Experts of a small language model.
Size: 9 layers, vocabulary 16384, 13.2M parameters.
Experts: 4 picks a token, a softmax router.
Below are experts of layer 5 (counted from 0) of a mixture-of-experts language model. Rows are named router (the router's row for the expert), up (a neuron's input weights, with its number) and show model dimensions 0-95. Each number is 200 + 40 x the weight over its row's rms, rounded and kept within 0 to 999.
Before each expert's rows: "comes after" lists some tokens at least twice as common just before its tokens as in all text; "mostly gets" lists some tokens that are sent to it at least half of the time. This comes from a sample of Wikipedia text that the model never trained on. Tokens count by the router's weight.

# expert 1
comes after: "1", " ", "0", "9", "3", "4"
mostly gets: " were", " been", " are", " was", " became", " located"
router,183,181,229,182,208,230,203,210,174,205,229,256,212,175,231,246,61,291,196,167,135,208,211,181,99,125,267,159,237,171,194,247,193,229,182,221,226,182,188,196,218,258,260,141,184,174,224,226,246,202,285,171,213,211,189,179,240,135,195,279,193,154,130,244,182,259,238,193,135,177,156,179,169,164,183,215,318,225,259,242,237,187,142,157,179,168,172,253,144,223,174,222,171,200,162,168
up3,180,161,161,181,226,159,191,246,151,191,262,279,199,186,186,260,187,153,295,184,166,174,101,255,207,192,216,162,208,250,200,254,199,172,177,217,167,167,121,228,172,201,173,238,181,174,190,172,131,131,236,155,252,168,199,189,223,186,238,165,219,143,190,195,169,261,214,160,208,156,109,170,265,195,185,200,174,139,152,133,224,194,180,64,178,225,180,242,170,136,182,226,180,248,194,203
up4,189,218,268,228,220,204,160,226,180,180,121,229,222,175,192,262,214,151,157,204,116,191,205,147,134,289,225,118,183,251,151,218,207,190,150,156,216,142,178,216,163,174,204,152,239,211,225,202,178,163,224,143,187,225,144,171,230,165,220,223,256,194,102,142,253,209,204,204,202,183,146,218,150,254,196,268,143,238,169,283,176,224,125,231,210,173,235,197,180,192,262,224,239,146,232,281
up5,181,301,205,226,177,131,191,181,175,171,237,237,130,112,186,174,190,257,191,240,109,200,259,208,167,226,167,188,231,189,153,207,233,195,142,165,230,196,259,249,176,269,220,158,209,191,269,203,154,158,189,173,216,273,262,164,213,183,139,232,163,153,145,267,221,139,228,174,184,208,161,195,208,216,141,236,232,152,223,220,146,174,175,155,209,143,220,243,268,165,148,192,280,155,179,173
up6,149,167,259,228,215,166,146,162,151,197,238,129,272,117,240,249,196,134,178,208,183,260,163,234,163,209,194,262,200,245,182,171,230,197,101,230,157,181,199,196,225,142,263,230,215,178,202,224,218,163,202,209,221,135,171,255,246,188,146,247,152,212,259,221,142,107,199,220,204,168,185,168,196,164,221,216,236,246,173,225,213,235,255,182,301,148,162,191,130,173,208,196,235,210,163,201

# expert 10
comes after: " |", "-", "|", ":", ";", " /"
mostly gets: " M", " $", " May", " age", " Siege", "′"
router,274,254,201,103,121,204,257,265,206,207,278,151,175,192,187,190,176,214,169,218,185,169,164,251,142,240,148,211,113,157,161,245,182,176,196,114,250,247,221,175,246,150,176,127,245,235,214,215,213,152,230,212,187,204,236,257,187,98,249,154,161,239,220,236,275,165,226,185,166,145,202,240,185,217,243,173,251,194,202,205,134,231,168,180,193,147,177,210,162,221,218,182,168,163,289,228
up3,185,166,243,262,169,155,175,213,163,192,199,143,162,223,260,209,184,200,207,191,242,187,204,266,169,222,166,167,188,208,249,228,254,198,231,193,266,229,167,129,316,257,173,82,228,148,171,134,190,202,190,166,178,263,211,300,229,187,217,175,210,178,130,173,212,172,222,175,212,195,160,222,239,242,200,167,227,214,285,157,199,151,225,155,261,203,249,206,168,131,168,172,160,204,223,161
up4,175,107,202,159,191,151,175,222,185,223,200,192,174,179,125,199,199,226,130,206,144,270,189,205,181,171,224,228,218,213,192,267,170,143,216,164,238,253,192,193,215,178,204,215,261,199,203,205,234,183,302,164,190,267,234,235,179,175,230,146,224,216,220,188,183,159,225,216,142,91,186,259,214,223,229,221,241,255,150,217,143,142,186,280,231,153,179,174,137,159,251,181,220,184,183,156
up5,236,203,162,199,160,101,166,177,238,179,188,181,130,220,263,199,194,146,144,203,212,199,169,186,197,233,191,237,218,143,189,202,259,169,197,208,140,257,237,191,193,203,204,162,242,232,203,174,184,200,143,217,185,158,221,327,216,165,259,188,196,277,130,142,299,232,132,202,216,212,216,218,216,242,160,217,184,222,221,251,202,199,184,186,139,106,190,116,244,241,142,252,191,125,229,187
up6,120,194,180,252,252,217,153,156,167,219,162,197,139,143,212,152,167,253,207,205,169,246,166,245,194,248,195,183,254,162,164,223,143,192,178,113,193,215,206,192,199,160,251,140,178,164,201,172,251,172,269,240,188,234,218,233,191,192,233,129,158,136,198,228,220,134,142,196,121,190,147,197,156,162,164,267,188,206,229,216,191,229,186,212,220,228,216,184,216,185,230,229,109,145,234,240

# expert 4
comes after: " ", "9", "0", "1", "8", "–"
mostly gets: " his", " him", " her", " career", " former", " himself"
router,184,220,206,184,158,220,199,182,165,205,198,227,267,234,213,227,114,155,205,203,59,246,124,210,96,210,336,201,187,226,138,183,186,261,167,213,245,174,214,236,215,214,230,176,214,183,185,170,186,180,142,204,225,219,222,263,261,131,158,196,235,212,177,145,228,242,171,176,172,173,152,192,197,264,129,182,228,234,228,244,174,190,206,233,215,152,159,160,148,251,152,219,277,112,198,239
up3,166,221,168,210,196,192,168,202,141,171,262,207,178,181,228,194,196,239,220,165,170,164,186,159,133,140,284,193,219,250,123,227,247,235,182,171,225,225,167,199,188,184,286,238,206,242,230,134,155,226,133,167,255,226,128,232,212,194,188,222,235,265,229,235,234,204,296,227,272,178,142,231,192,185,135,197,189,217,201,238,205,159,181,186,264,223,190,174,231,133,188,234,232,212,171,300
up4,193,253,145,144,196,182,250,167,243,248,200,273,225,226,205,190,206,198,203,172,226,192,212,224,147,191,203,188,155,158,192,267,229,158,202,227,152,225,218,247,192,167,248,130,174,125,178,202,204,165,200,219,224,244,146,236,215,184,178,141,263,191,160,180,271,195,181,237,155,201,139,176,140,160,237,277,136,275,159,251,259,257,156,203,170,132,150,208,152,168,252,154,256,188,208,246
up5,225,185,165,170,173,252,249,256,120,188,160,208,241,190,275,185,188,133,180,234,235,210,177,210,168,258,213,314,154,145,219,211,153,230,215,108,199,211,265,179,190,243,200,143,188,205,165,167,272,231,197,174,240,133,188,287,199,184,227,257,231,191,189,283,251,227,233,254,174,204,214,166,158,195,131,313,263,205,168,215,220,156,209,110,145,227,214,183,199,267,137,179,197,187,221,246
up6,212,233,102,101,195,208,243,175,279,145,189,250,163,155,154,183,173,175,173,172,152,215,133,142,186,136,192,240,185,194,196,148,134,221,205,191,174,134,249,171,287,142,244,206,192,235,222,212,208,184,224,140,181,179,205,232,256,180,205,182,189,231,216,219,258,269,253,169,174,165,255,170,236,212,176,215,193,165,235,226,191,245,203,177,139,251,225,203,158,253,192,168,260,137,257,267